Weights of a small mixture-of-experts language model, trained from scratch on English Wikipedia.
Size: 8 layers, width 448, vocabulary 14605.
Experts: 128 experts in each of 4 layers, 96 quick GELU neurons an expert, a softmax router.
Training: a variant of Adam for the experts, 310M tokens, 9704 steps.
Below are experts of layer 5 (counted from 0) of a mixture-of-experts language model. Rows are named up (a neuron's input weights, with its number), down (a neuron's output weights, with its number) and show model dimensions 392-447. Each number is 128 + 32 x the weight over its row's rms, rounded and kept within 0 to 255.
Before each expert's rows: a language model's description of what the expert responds to. This comes from a sample of Wikipedia text that the model never trained on.

# expert 19
It responds to: Common nouns after articles
up0 [109 119 165 143 149 137 126 150 181 119 127 104 191 156 130 153 103 117  90 148 107 192 130 132 126  84  84 168 173 118 112 183 169 101 157 150 199 113 186  99 128 107 121 197 159 112 130  97 149 139 155 141 116 112 126 137]
down0 [ 91 110  96 111  97  67 126 121 114 110 158  36 117  82 107  90 102 120 196 165 129  96 112 105 173 156 167 115  94 174  84  95 130 139 127 157  83 115 164 151  81 105 206  98  56 116  99 147  61 116 107 126 126 130 110  88]
up1 [119 149 105 167 103 118 170 148 103 106 166 114 169 113 197 114 139 110  76  79 127  66  82  82 118 107 149 178 188 127 154 150 107 104 105 111 124  78 110 107 170 159 155  85  97 136 175 125 125  87 104 141  97 139 150 150]
down1 [128  96 136 169  99  92 167 104 172 189 109 148 143 107 103 100 121 123 132  63 143 114 125  90 152  98 101 132 179  83  61  86 148 124 140 183  96  82  93 107 119 154 122 133 131 147 154 103 162 113  88 150 171 116 126 134]
up2 [ 80 131 153 160 109 128 176 135  82 139 150 131 150 163 137 163 118  95 199 190 116 106 112 203  84 129 128  84 109 124 135 135 137  85 149  78 113  53 119 123 153  81 145  99  93 119 141 154 140 125 175 190  52 151  76 126]
down2 [113 114  97 137 119 111 104 134 113  95 136 129 141 151 139 148  55 135  92 137 106 120 107 126 118  90 134 135 130 204 175 154 116 157  84 183 103 164 108  82 188  84 134 132 121 134 156 159 172 174  45 151 114  75 175  91]
up3 [147 140  81 105 126  66 123 145 134 124 140 139 221 139 122 171 114  91 133 104 119 133 124 115  93 129 154 174 135 127 117 120 105 149 160  95 152  97 136 118 136 159 154 143 196 230 145 157 106 114 116 177  80 121  73 153]
down3 [120 180 160 103 101 110 180 126  89 128 129  83 162 102 112 104 163 106 116 132  98 152  78 170  94 135 177 130  88  82 121 148 154 111 107 134 138 145 125 126 120 115 131  89 115 119 149  85 126 165 131 200 125 135 152 155]
up4 [110 109 171 151 163 126 135 125 213 156 116 113 100 127 104  98  66 140 145 143 161 143 134 103 108 124 150 145 121 108 126 105 150 168 121 105 160 107 176 141 125 124 111  53 156 135 122 154 178 105 160 163 106 107 199  37]
down4 [171 149 141 161 167 146 120 136 178 174 114 147 147 108 167 107 142 136 121 125 129 140  79 163 104 190 141 131 111  90 102 114 135 127 114 180 142 154  66 185  88  74 117  93 133 146 114 127 100 108 116 106 138 105 223  92]
up5 [146 167 120 101  97 150 205 166 126 115 194 136  95 182 172  89 124 117 172 113 123 132 123 133 129 146 129 114 131 126 166 123 131 146 102 122 125 104 139 173 196 105 130 124 140 153 156  97 204 152  97 133 115 164 160 124]
down5 [117  85 131 134 141 122 139 102 175  75 100  96 109 131  91 161 133 192 139 148 121 160 126 134 134 156 111 149  96 184  83 123 140 155 141 155 156  92 155  96  93 145 109 137  80  90 143 164 100 150  77 101  89  86 123 100]
up6 [134 168  92 106 100 101 129 101 132 140 122 139 156 139 191 135 107 103 133 109 115  73  70 150 138 117 201 103 161 143 116 113  97 128  84 144 153 103  87 156 130  88 153 138 143 137 132 150 175 118  94 148 148 158  93 130]
down6 [106 149 105 141 103 131 150 126 171 148 153 148 102 129 150  83 154 172 133 158 154 129 176 153 176  93 145 167 130 145 105 103 131  84  94 110 190 110 185 170 116 143 111 115  93 114 115 108 173 141 115 156  41 161 172 151]
up7 [104 137 138  46  90 152 151 113 109 141 147 142 117 169 131 128 124 111 211 107  75 192 100 148 159 195 111  91 149 110 117 160 145  61  86  80 105 117  84 185 131  91 162  84 121 147 134 182 115 145 137 123 147 123  74 117]
down7 [133 118 194 110 140 127  55 121 103 102 159  79 150 154 177 106 139 129 159 133 165 163 107 115 157  85  99 102 126 110 156 106  65 180 170 145 150 190 177 111  96 108 185 107 104 139 155 207  94 136 184  87 133 155 134 154]
up8 [146 196 130 135  90 115 116  98 120 146 161 190 111 131 116 150 166  65 112 110 104 105 209 110 145 149 151 125 129  68 116 160 116 116  99  42  96 190  89 155  81  96 135 109 117 149 127  81 166 129  89 175 137 105 120 196]
down8 [142 124 108 154  96 165 133 149 144  93 151 133 154 120  78 184 120 101 104  81 155 183 130 118 113 172 157 155 103 137 174 112 134  90  83 154 140 179 158 144 150 133 111 113 130 175 173 131 123  79 153 155 144 116  98 177]
up9 [ 91 137 122 144 142 138 114 106  81 152 154 130 101 112  95 148 135 107 142 133 175  92 171 182 158 195 125 188 138 128 130 157 155 136 144 129 115 113  97 135 169 113 171 172 138 128 106 112 196 147 178 243 146 185 114 128]
down9 [152  60 142 140  86 184 143  77 150  88 173 127  97 183  92 181  71 168  31  86 166  81 123 101 139 175 120 144 108 135 194 115 106 116 152 152 138 140 178 130  86  75 150  98 196 120 170 142 161 144  77 110 109 116  59  59]
up10 [144 128 175 138 106 159  96 140  81 133 120 111 134 197 119  82 152  97 118  92 103 141 105 107  76 142 151 127 135  76 120 147 155 123 146 140 120 124 131 181 173 106  77  67 115 168 116 156 131 100 113 134 164  65 147 146]
down10 [120 154 153 131  54 119 116 184 134 134 149 130 162 136 145 174  95 136 168 192 118 127 125  93 101 145  92  91  96 128  70 152 137 143 218 151  71 111 133 130 168 168 150 179 139 136  87 135 160  82 114 151 130 100 136 160]
up11 [111 147 122 128 117 207 120 110 153 134 124 165 159 134 138 187 139 128 120 136  90 173 112 102 102  63 166 150 154 104 111  53 104  74 161  89 106 152 130 144 133 115 118 101 149 110 138 124  76 126 167 137 104 138 125 155]
down11 [ 55  99 152 133 106 102 111 112 103 139 152 146 118 140  95 181  75 122 123 124 110 108 108 185 125 154 172  48 184 162 131 141  96 186 150 157  59 153 122 130 136 148  91  89 157 137 134  44  97 154 109 126 158 159 161 110]
up12 [112 128 111 118 129 116 105 100 116 146 201 137 163 160 150 132 138 169 115 171 129  99 131 117 172 125 207 147  74 180 104 180 151 107 163 126 130  74 135 105  63 158 123  93 182  85 122  80 129 167 103 159  96 125 152 131]
down12 [ 84 140 220 138 149  70 139 160 126 153 101 100 114 117 104 107 134 159 148 182 176 115 109 162 168  59  84 151 202 120 139 109 133 133 178 135 141 144 124 198 159 116  89 139 115  94 157  85 104 152 171  63 146  77 110 105]
up13 [154 106 110 102 120 112 117 107 137 135 157 172 131 135  82  98 161 154 108 139 107 106 112 102  68 130 140 181 116  89 141 146  94 159 134 127 141 141  65  95 148 135  51 106 173 162 123 155 113 113 121 158  88 126 175 187]
down13 [141 119 114 129 188 166 132 147 169 147 121 136 116 116 112 127 189 108 103  91  93  94 111 120 154  91 112 102 132 101 168  51 131 149  72  87  86 152 130 141 198 172  72  97 156 128  95 148 102 117 123  68 192  91 118 133]
up14 [142 146 124  92 145 138 128 127  99 162 171 128  92  97 141 114 153 123 126  99 131  86 155 114  81 220 137 172 133  69 161 144  99 121 159 144 203 112 151 125 115 154 113 119  72 128 113 167 153  98  91 109 103 161 108 113]
down14 [122 162 104 128 167 115 124 137  66 194 117 119 149 125 133 124 197 117 114 118 121 110 134  84 144 111  63 112 133  57 159 115 179 126  86 123  85 154 123 132 119  82 101 119 162 152  96 155 112  75 226  89 117 122  46 118]
up15 [159 154 128 140 119  92 166 117 105 147 119 113 170 134 100 131 155 112 183 106 113 132 153 166 100 150 166 133 151 107 154 167 106 161 130 163 142 104 134  99 173 148  92 136  60 208 111 106 119 120 183 151  79  64 142 161]
down15 [ 81 101 179 135 127  76 115 148 138 116 167 128 128 103 104 103 125  59 149 140 100 148  93 134 132 102 124  83  77 140 159 145 169 135 136 178 180 108 179 110 108 123 106 142 105 144 160 121 130 130  52 168 146 121 125 118]
up16 [127 102 148 124 133 124 118 162 144 167 172  95  88 101 114  95 137  88 112  82 111 108 134  82 137 255 115 121 120 168 156 111 122  97  69 127 122  98 105 134 131  96 113 123 127 143 175 138 153 127  90 146 137 159 149  56]
down16 [127  98 116 119 173 177 138 107 100 118 130  91 132 108 109 119 154  74 105  85 141 103 109 134 144 179 172 171 129 120  85 157 132 126  97 158 103 155  94 133 101  63  77 169 118 121  80 177 102 126 123 127 156  89 163  78]
up17 [160 123 148 125 194 110 131 167 123 153 152 150 127 130 155  77 133 139 139 153 179 184  82 155 162  85 119 170 125 179 102 103 152 134  98 136 131  96 112 106 166  96 111 151 149  95 122 104 142 125 104 147 170 133 159 132]
down17 [ 79 156 129 208 178 115 121 109 145 190 171 124 134 125 145 124 129 138 136 177 150 154 102 106 140 158 180 133 125 160 141  57 170  90 107 107 140 118 141 182 203 158 102 158 155 141 132 146 137 117 127 154 100 165  50 112]
up18 [ 61 164  80  98 113 115 130 168 117 108 190 151 120 143 102 107 131 165 105  92 146  97 114 174 141 159 139 101 124 181 135 161 122  47 180 113 108 110 142 167 130 159  72 150 103 116 122 105 200 142 137 116 103 144 117 130]
down18 [109 161 115 144 129 228 102  95 129 153 104 165 131 154 127  99 136  89 119 125 125  97 101 106 194 104 192 112 120 134 102 140 155 127 105 132  66 129 164 123 130 167 159  45 131 165 128  97  86 105 114 215 115 136 123 123]

# expert 31
It responds to: Abstract nouns before of/to
up0 [144 147 165 138 116 142 137 131  80 150 141 118 122 145 151 158  65 147 120 121 105 126 121 155 162 176 110 136 115 111 144 230 115 101 152 144 160  91 112 160 168  53 145 147  71 167 134 130 151 164 126 110  48 162  98 146]
down0 [132  77 160 199 130  93 115 144 135 155 136 132 112  84  68  92 190 139 142 126 132 158 129 127  84 155 171 152 181 125 169 149 102 157  92 131 143  91 106 109 162 148 109 156 145 100 104 129 163 177  41 131 181 162 107 154]
up1 [141 118 167 113 199  78 111 150 163 223 112 118 104 161 151 165 116 113 162 108 171 188 102 176 147 173 140  68 106  60 153  96 118  95 136  87 105 128  97 129 168 133 170 108 123 127 143 100 165 179 102 125 173 103  54  86]
down1 [ 93 116 126 177 196 122 171 124 103 147 201  67 143 154 167  83  98 178 105  78 103 108  87 122 104 166 127 123 144 123 141 128  85 153  76 113  91 135 109 120 157 108  94  61 172  70 160 155  96 117 160 166 138  94 176 152]
up2 [170 150  81  97 142  99 116 159 167 148 121 147 133 179 169  93 120 135 133 176 100 212 113 133 111 152  86 151 165 171 144 148  86 152 117  55 107  68 119 164 149 121  58 146 159 189 127 128 118 110 165 189  96 143 133 138]
down2 [141 105 135 157 152 115 101  29  91 160 134 165 114 129  42 121 158 128 152 146  92 131 161  86 188 150 132 162  75 115 102 158 112 150 133 106 161 147  92 177 145  85 173 144 121 139 113 143 117 132 116 152 154 154 193 104]
up3 [142 125 115 163 184 115 111 112 141 151 106 141  86 152  84  71 118  95 130 140 191 159  87 130 125 148 142 183 148 145 108 133 114 132 154 174 172 127 107 117 150  98 139 134 114  89 154  75 126 144 141 131 167 127 166 125]
down3 [151 131 160 116 170 123 142 118 107 158 163  84 129 180  60 149 160 108 137 131 111  99 103 126 135 159 175 171 144  83  49  87 220 135 139 146 121 165 101 133 142 132 122 128  66 185 104 121  78 160 149 152 123 155 150 120]
up4 [118 119 129 161 119  90 110 126 160 155 109 164 154 105 126 161 112 159  99 129  88 117 129  81 101 105 193  34 178 169 149 155 124 105 152  73 103 166 224 143 111 164 116 140 129 161 144  94 139 127 152 140 100 150  47 155]
down4 [127 122 112 110  89  94 163 153 125 100 102 162  95 183  77 127 142 122 129 133  93 148 163 150 133 113 169 118  44 141  82 187 144 152 120 174 143 126 118 139 141 132 168 130 132 145  76 227 101 158 141 129  76  76 206 128]
up5 [ 89 158  90 113 106 159 141 112 112 139 153 194 141 162 151 123  97 174 130 113  99 120 120 145  74 132 109 137 119  88 138 138 113 120 169 110  89 113 134  67 179 108 112 109 117 150  97 132 108 109 142 131 133 108 130 138]
down5 [120 160 173 185 154 119 135 118 138  61 135  53 147 146  98 123 148 139 183 177 151 142 150 133  84 174 130 100 159 101  96 114 198 105 147 179 173  93 110 129 108 184 149 146 132 122 123 116 171 138 160 120 123 141 113 135]
up6 [146 142  83 152 194 110  68 101 136 122 159  90  76 159 147  33 132 211 147 117 112 103 105 102 113  97 113 145 105 163 115 126  58 109 108 117 157  84 173 124 166 146 112 143 110 127 167 147 129 130  82 101 179 134 136 146]
down6 [121 129 180  90 114  92 115 106 139 134 118 195  80 146 129  64 160 200 161 127 128 131 102 199 161 111 120  96 145 149 173  63 143 108 105 107  88 158  99 129 118 102  82 127 140 157 151 125 185 120 186  79 135 117 101 168]
up7 [148 111 137 105 131  93  88 140 187 165 132 128 161 161 128 183 130 139 130 183  95 117 155 120 112 124 133 159 128  92 106 129  57 124 192 129  73  87  80 119 116 113 149 179  80 122 106 146 158 105  63 139 135 163 115  97]
down7 [151 149 150  87 148 141 137 136 104 161  97 149 119 149 165  96 153 131 109 102 177 177 134 106 144 115 105 152 143  75 161 114 170 149 170 145 104 114  40 123 153 159  86 124 136 119 132  88 148 143 114  74  88 174 153  80]
up8 [ 96 148  86 132  91  94 134 178 154 155 133 139 101  77 128 106 135 103 186 119  95 148 127 125  93 151  67 163 126 162 143 124  79 133  53 137 164 139  72 134 120  81 136 108  63 111 159 153 158 122 108 148 174 123 146 171]
down8 [174 167 196 150 134 160 131 129 190 112 154  62 169 158 138  98 145 120  92  53 147 113 157 113 122 144 118 116 180 161  83 143 153  85 132 153 206 111 123 187 133 119 102 162 156 161 160 145 116 117 160 108 132  95 172  77]
up9 [151 181 111  98 126 105 146 136 162 120 109 105 142 151 149  91 109 160 165 125 128 119 126 148 180 148  97  90 109 138 108 138 112 100  73 167  81  91 125 152 119 111 123  90 126 177 124 169  96  95 130 198   8 134 121 131]
down9 [129 147 141  71 135 136 110 100 181 133 128 231 102  81 146 118  97 123  46 107 170 159 142  85 146 144 137 109 120 150 142 104 136 180 121 154 114 114 159 141 122  94 155 111 101 168 176  96 117 138  87  64 187 116  94 115]
up10 [117 125  86 169 117 174 137 125 117 125 129 134 153 139 148 173 102 143 101 138 107 156 110 183 159 120 135 154 119 105 129 109  95 127 185  81 121 131 162  96 102 123 217 142 138 168 123 171 141 133 124 118 148 128 145  95]
down10 [ 83 135 134  90 127 114 170 162 107 121  80 112 150 107 133 192 115 105 165 189 101 121 128  91 167 147 159  60 173 165 156  97 186 165 142 124 148 149 147 117 104 130 128 115 153 170 137 142 131 113 176  92 136 117 163 114]
up11 [110 127 151 164  91 114 175  82 161 173  95 168 118 104 147 105 144 137 146 172  82 160  96 125  90 159 148 125 122 128 103 119 131 161 170 130 110 185 129  84 167 120 145 159 143 193 100 145 153  91  79 189 158 166  17 113]
down11 [115 127 140 113  63 136 103 144 121 149 136 170 107 101 174 107 147 200  89  98 134 148 136 204 133 192 150 125 121 133 121 102 116 133 147 170 108 180 111  93 118 133 163 146 161 110 121 156  87 142 133  65  76 117 178 157]
up12 [118 109 153 145  59 155 114 125 139 132 108 156 103 138 149 139 149 169  96  54 149 109 135 119 117 173 174 128 155 147 176 157  99 147  77 101  74 152 133 177  93 138 118 165 108 176 152  95 168  93 144 113  64 137 124 132]
down12 [150 108 149 143  87 111 145 144 206 115 150 131 120  76 165 143  93 105 146 163 136 119 136  91 159 164 161 171 124 234 109 148 110 116  97 114 109 112 117 172 118 118 107 164 118 111 106 214 107 169 138 186 118  69 175 108]
up13 [149 100 108 144 133 162 165 114 137 144 137 171 109 112 140 152  50  89 111 148 178  66 120  85 108 132 123  61 148 127 151 117 125 124 148  94  81  85 182 130 161  65 120  86 164 205 153 149 123 116 113 162 111 115 118 133]
down13 [133 125 101 165  96 160 104 182 153 113 173 122 188 116 146 160 123  62 147 104 143 132 126 114 125  96 133 184 114 139 125 101 117 100 106 114 177 178 135 112 152 106  51 107 177 131 148 138 120 122 112 165 245 103 194 119]
up14 [133 131  99  46 137  75 137 115 145 156 119 110 119 164 141 144  88 172 139 175 143  27 119  93 128 118 120 118 142 164 150 161  95 121 128  72  94 126  85 156 116 137 201 129 193 129 122 173  81  87 119 175 139 131  63 133]
down14 [106  97 138 124 140  68 137  80 115  30  89 155 174 106 164  84 114 151 115 144 186 145 148 117 136 105 146 121 126 129 137 127 143 108 176 131  84 181  75 124 147  91 141 114 185 171 131 108 169  65 149 120 165  68 126 139]
up15 [141 159 153 131 113 175 113 161 118 136  99 174 150 160 161 108  95 114 131  95 152 121  94 143 122 153 126 137 112 130 178 104  98  54 163 108 116  90 121 146 120 138 175  73 164 213 161 132 167 112 134 155 121 128  92 137]
down15 [198  88 135 122 137  89 122  55 137  89  91 183 133 156  69 149 129  95 130 163 108 185 119 136 140 141 122 173 123 179 129 107 158 107 149 176  59 148 107 129 127  54 147 185 129 133 156 143 158 151  63 182  90 144 156 154]
up16 [158 138 113 154 192  80  80 110  99 193 167 104 165 187 146 161 108 130 147 112  84 132 130 138  88  85 167 151 117 135 113 154 117 119  88 124 118 168 104 200 134 122 148 133 160 149  95 147 138 141 104 187  52 188 128 126]
down16 [110  78 153 142 111  89  96 110  97 115 150  67 138 140 133 104 127 168 110  80 164 157 132 156 149 115 121  55 148  67 144  87 154  93 153 101 116 123 126 162 157 130 153 110 166 146 147  73 137 125 164 104  82 136 124 144]
up17 [138 174 191 168 122 184 121 116  56 123 166 175 120  69 137 120 129  28 113 170 143 137 158 167 132 125 146 156 167  99 116 106 127 159  72 173 142 133  59  97  99 137  76 151 120  92 146 140 132 185 128 159 158 127 167 116]
down17 [111 153  73 187 108 130 144 119  91  77 115  83 128 138  60 137  85 119  90  95 193  93 156 154 162 141 135 149 106  67 143 123 167 159  99 127 121  89 130  72  99 148  97  94 130  81 165 142  65 103 107 129 141 131 107 158]
up18 [143 114 224 124 133 131 140 149  87 115 121 108 152 165 153 142  95 132 134 156 200 156  74 147 105 175 209  97 153 147 178 152 134 114 122 145 134 196 172 172 127  84 105 184  81 101 143 156 150 111  88 141 124 152 120 133]
down18 [146 108 161 170 158 153 134  96 110 139 175  67  93 117 178 111 165  88 182 122 106 197 158  92 130 113 123 177 142 121 127 180 127 107 113 133 140  84  94 148 129 136  79 109 123 109  86 151 110 154 124 175 122  98  91 193]

# expert 16
It responds to: Head nouns after articles
up0 [103 131 155  46 151 112 105 174 177 166 172 126 154 187 122 138 168 106 117 165 188 105  67 114 193 114 166  88 186 142  86 147 122  92 105 166 124 137 119 138 142 131 108 110 109  97 158 131 119 129 106 148 120 134 106 119]
down0 [147 128 161 131 175 107 112 136 104 124 122 138 143 179  95  89  98 125 114 166 159 110  96  96 114 129 113 131 105 148 156  91 139 129  89 137 171 177 135  94 119 136 127 110 146 138 120  64 127 165 107 127 157 184 173 145]
up1 [108 155 181 107 143 118  99 123 100  92 188 135 161 152 131  79 139 131  76  98 164 103 130  50 106 142 115 158 142 118 128 131 107 129  93 157 154 158 112  82 131  70 142  67  84  99 159 185 171 136 172  67 171 123 113 139]
down1 [122 161 157 118 135  65 124 157  84 134 144  78 110 159 179  63 112 147 126 125 149 125 127 133 156 138 130 138 165 180 120 146 100 159 100 169 147 166 152 168 166 104 103 125 134  98 153 193 143 158 120 151  72  88  79  77]
up2 [ 90 133 105 152 183 133 151 137 160  89 157 103 104 158  90  88 108 128 129 101 126 154 149 123  90 141 155 197 136 107 119 134 131 134 134 100  83  73 165 112 126 133 104 157 178 139 147 102 127 175  91 127 185 142 119 171]
down2 [ 93 106 157 118 194 135 180 138 140 121 113 143 133  88 114  96 112 160 133  94 109 121 132 127  82 115  95 180 140 137 104 151 107 141 157  84 186 100  95 139 103 116 119 152 185 197 123 118  81 103 123  76 144 181 124 115]
up3 [123 187 155 122 120 123 179 130 132 151 125 144 136 164 195 125  98 104 149 123 135  86  11 125  75  97 120 110 157 124 167 168 117 122 127  44 120 146 108 190 125  90 123 114 153 141 155  97 150 188 142 173 173 188  44 118]
down3 [145 135 122 140 149 126 116 123 130 180 230 163  85 119 181 171 142 147 165 163 121 131 104 167 185  98 131 128 156 109 109 116 125 121 124 141 166 131 132 139 140 144 128 121 135 114 108 111 142 145 123 134 134 190  93 111]
up4 [120 164 125 157 137 153  80 133 168 128 169 136 120 158 141 137 115  53 124 109 109 177  92 153  78 183 131 216 112 169  75  89 137  85  82  99 107 142  82 142 142  87 127 150 140 127 162 150  85 153 197 155 154 141 118 128]
down4 [148 154 126 150 145 136 160 157 168 182 113 166 160 106 221 169 122 130 149 141 148 152 111 155  65 171 164 136  79 122 108 142 138  86 155 134  72 148  93 128 156  85 130  84 150 135 133  63  96  86  95 145 127 185 147 131]
up5 [ 78 125 140 145 159 109 138  98 130 164 117 187  78  86 139 142 122 173 114 135 104  91  81 148  99 120 141 137 137 140 121 133  96 149  58 104  92  95  92 207 148  70 103 134 166 120 151 120  97 139 157 137 146 132 104 137]
down5 [167 143 125  21  96 153 131 136 137 150 147 141 160  90 114 145 149  98  82 125  86 156 136 131 105 158 151 161 110 204  76 140  92 175 113 187  58 189 103 140 140  82 140 223 119 107 144 129 116 120  72 133  62 139 180 155]
up6 [114 144 171 145 134 140 141 112  70 123 155 100 125 166 134 157 154 153 149 180 143  85 159 116 130  85 222 154 123 119 124 149 146 144 105 124 110  84 159 174 166 156 131  61  98 149 128 126 163 122 190 133 149 180 155  92]
down6 [111 135 108 124 153 156 154  82  81  95 147 169 150 109 160 121 112 158 147 109 148 126 135 104  82 143  66 148  84 109 134 119 143  95  68 109 216 150  70 148 161 134 110  98 127 122 144 115 124 142 191 192 114 168 123 121]
up7 [141 148 121  93 138 141 137 117  81 111  89 134  81 109 134 139 107 106 133 109 112 111  77 138 136  84 167 120 115 136 140 131 132 121  81  86 138 150  95 157 145 154  84 196 102 208  93 143 156 114  99 181 103 198 131 180]
down7 [ 73  96  79 108 160 112 160 103  98  52 107 134 131 140  82 103 155 142 169 121 155  75 178 129 153  94 158 143  88 118 139  72 198 109  97  99 113 154 158 147 153 147  39 138 149 167 102 130 154 125 133 135  80 197 102 145]
up8 [102 125 159  79 120 156 129 128 101 196 151 148  98  94 127 144 109 125  97 163 134 126 149 131 149 150 144 144 135  69 130 154  84  84 149  90 137 122 153 176 128 134  74 125 151 143  59 121  91 141 153 168 122 204 115 101]
down8 [146 142  77 162 111 121 128 172 125 172 132 126 123 119 174 118  97  92 102 214 169 165 112 149 154 142  99 137 101  99  51 112 197 113 103 138 158 175 138  89 131 102  84 184 185  75 141 157 146  91 167 110 156 109  89  71]
up9 [199 139 216 169 178  51 104 130 107 118 144 121 161  93 122 116  91 110 141 198  94 124 139 140 163 172 174 132 148  89 159 140 142 144 133 113  94  65 164 165  93 107 172 147 152 173  82 121 127 105 143 117  76 122 122 213]
down9 [102 122 117 124 109 173 139 134 157 100 103 119 145  77 110 123  76 103 108 102 127 184 164 102 150 154 110 136 135 144 130 132 108  81 170 108  79 145 109  40 103 109 137 141 132 109  81  99 124 147 152  64 139  83 175 153]
up10 [183 120 121 144  98 149 132 124 181 197 170 206 189 145 106 150 142 133 125 133 100  55 108 162 141 164  89 122 150 152 128 162 133 143  60  81 118 123  90 125 125  81 147 110 101  70 129 181  77 155 133 145 130 137 163 129]
down10 [146 137 112 183 183 133 192 185 160 171 129 107 104  94  83  88 178 159 137 110 120 125 141 143 107 173 163 175 110 104 119 130 119 122  91 149  80  98 118 117 116 119 134 139 135 157 134 133  95 132 131 127 186 118 102 100]
up11 [164 109 116  99 110 112 129 121 199 184 147 126  99 124 117 169 114 160 103 221  64 118 106 159 159 137  54  87 157 155 121 145  98 135 175  91  58  77  93 118 155 127 164  83 105 133 130 128  91 157 194 117 156 147  71 153]
down11 [119 161  59 112  99 143 134 158 169 155 119  84  87 112 155 115 121 142 112  81 112 117 108  95 114 158 178  73 150 151 179 112  86 167 115 146  73 181 178 146  99 100  93 138  79  81 106 156 106 142 117 135 141  61 184  94]
up12 [164 127 158 156  96 106 193  69  79 137 140 150 129 144 111 155 112 106 150 108 122 114 103 168  82 122 113 106 164 153 119 134  86 124 149 138 137 106 117 114 129 102 136 100 125  94 147 175 131 155 145 139 107 175  98 123]
down12 [116 137  70 130 127 155 110  96 154 121 140 135 130 121 109 145 134 134 176  89 116 118 110 138  93  96 106  83 163 174 143 106  62 144 126 150 153 167 137 144 129 169 150 119 146 148 162 174  86 186 155 124 107 143 123  88]
up13 [ 96 152  70 113 119 148 184 121  57 138 169 110 102 126 141 110 114 134 146 105 109  95 117 134 129 123 181 137 183 242 119 129 129 159 160 204 143 128 138 147 157 146  68 166 110 145 154  72 164 143  89 160 170 100 135 112]
down13 [ 85 153 139  86 135 164 112 193 169 187 164 145 150 100 144 149 133 108 126 167 187 173  72  86 130 181 125 179 134 172  74  82 117 198 165 162 144  90 130 188 196 142 112 156 106 152 146 140 136  93 157 121 117 123  93 124]
up14 [ 53  84 171 109 136  65 191 114  89 131 127 117 140 152 117 120 150 145 138 121 110  87  66  96  90 117 134  90 119 108 151 167 164 154 148 104 165 181  98 137 179 106 104  50 179 184 175 123 126 104 131 132 119  96 204  97]
down14 [110  82 152 116 106 149 170 164 145 107 123 183 191 177 168 108 136 119 189 156 114 175  79 112 139 120 140 170  74 153 111 155 143 126 138 142  82 152 116 184  91 162 117 132  95 160 153 144 110 127  96 116 149 161 156  65]
up15 [117  90 134 128 142 134 131  89  99 130 156 150  72 113 115 118 157 157 175 141 120 129 142 139 119 146 180 165 109 159 192 194 126 104 218  91 168  84 185 139  82 149 154 161 131 106 122 133 159 109 175 114 148 107 100 163]
down15 [125 112 115 174 143 152  98 106 120 110  98  80 122 136 128 123  91 133 112 108 138 156 146 120 147 121 114 127 177 151  78 158 105  86 138 119 136 113 157 152 117 106 140 126 101 135 128  91  74 120 166 154 196 114 113 188]
up16 [111 151 105 129 113 132  69 121 109 147 194 142 142  98 148  96 139  96  77 160 179 150 153 157 137 102 132  98 132 131 128 129  59 144 115 151 147 172 114 128 127 188 121  98 138 105  98 159 131 161 139 138 104 170  88 166]
down16 [181  76 150  97 140  99 124 125 114 132 116  50  91 122 104 102 165 125 137 136  52 109  75 116 131 173  59 155 176 144 144 125  77  80 170 208  68 157 128 141  74  84 103 177  88  99 129 123 122 140 115 173  91  46 178 175]
up17 [120 149 174 132 123 115 171  95  92 141 140 115  62  63 124 118 164 150 186  96 105 155  69 152 175 106 161  77 106 146 158 131 138 148  98 146  85 153 136 115 121 133 138 139 114 191 130 136 134 137  91 125  76 142 157 216]
down17 [122 142 115 119 154 119 142 154 111 112 110 130 161 104 174 106 118 155 104 122 109 132 134 166 164 116 132 133 116 141 129 128 179 108 133 135 141 141 146  81 122 150 134 138 104 117 182 190 132 151 103 131  93 140 115 148]
up18 [137 137 128 141  75 184 128 102 119 108 124 148 127  67 153 111 107 142  93 128 152 127 142 129 123 110  78 184 140  91 106 128 173 176  53 164 156 163 167 151 176  98  88 122  91 139 156 143 175 134 134  79 144  92 158 119]
down18 [ 92 124  57 151 104 145 197  62 143 103 132 113 134 100 125 100 125 130 150 120 134 114  99 111 139 111 139 120 124  89 121  86 112  83 136 150 137 128  93 147 140 148 144 148 147 115 127  81 128 157 118  58  81  89 121  97]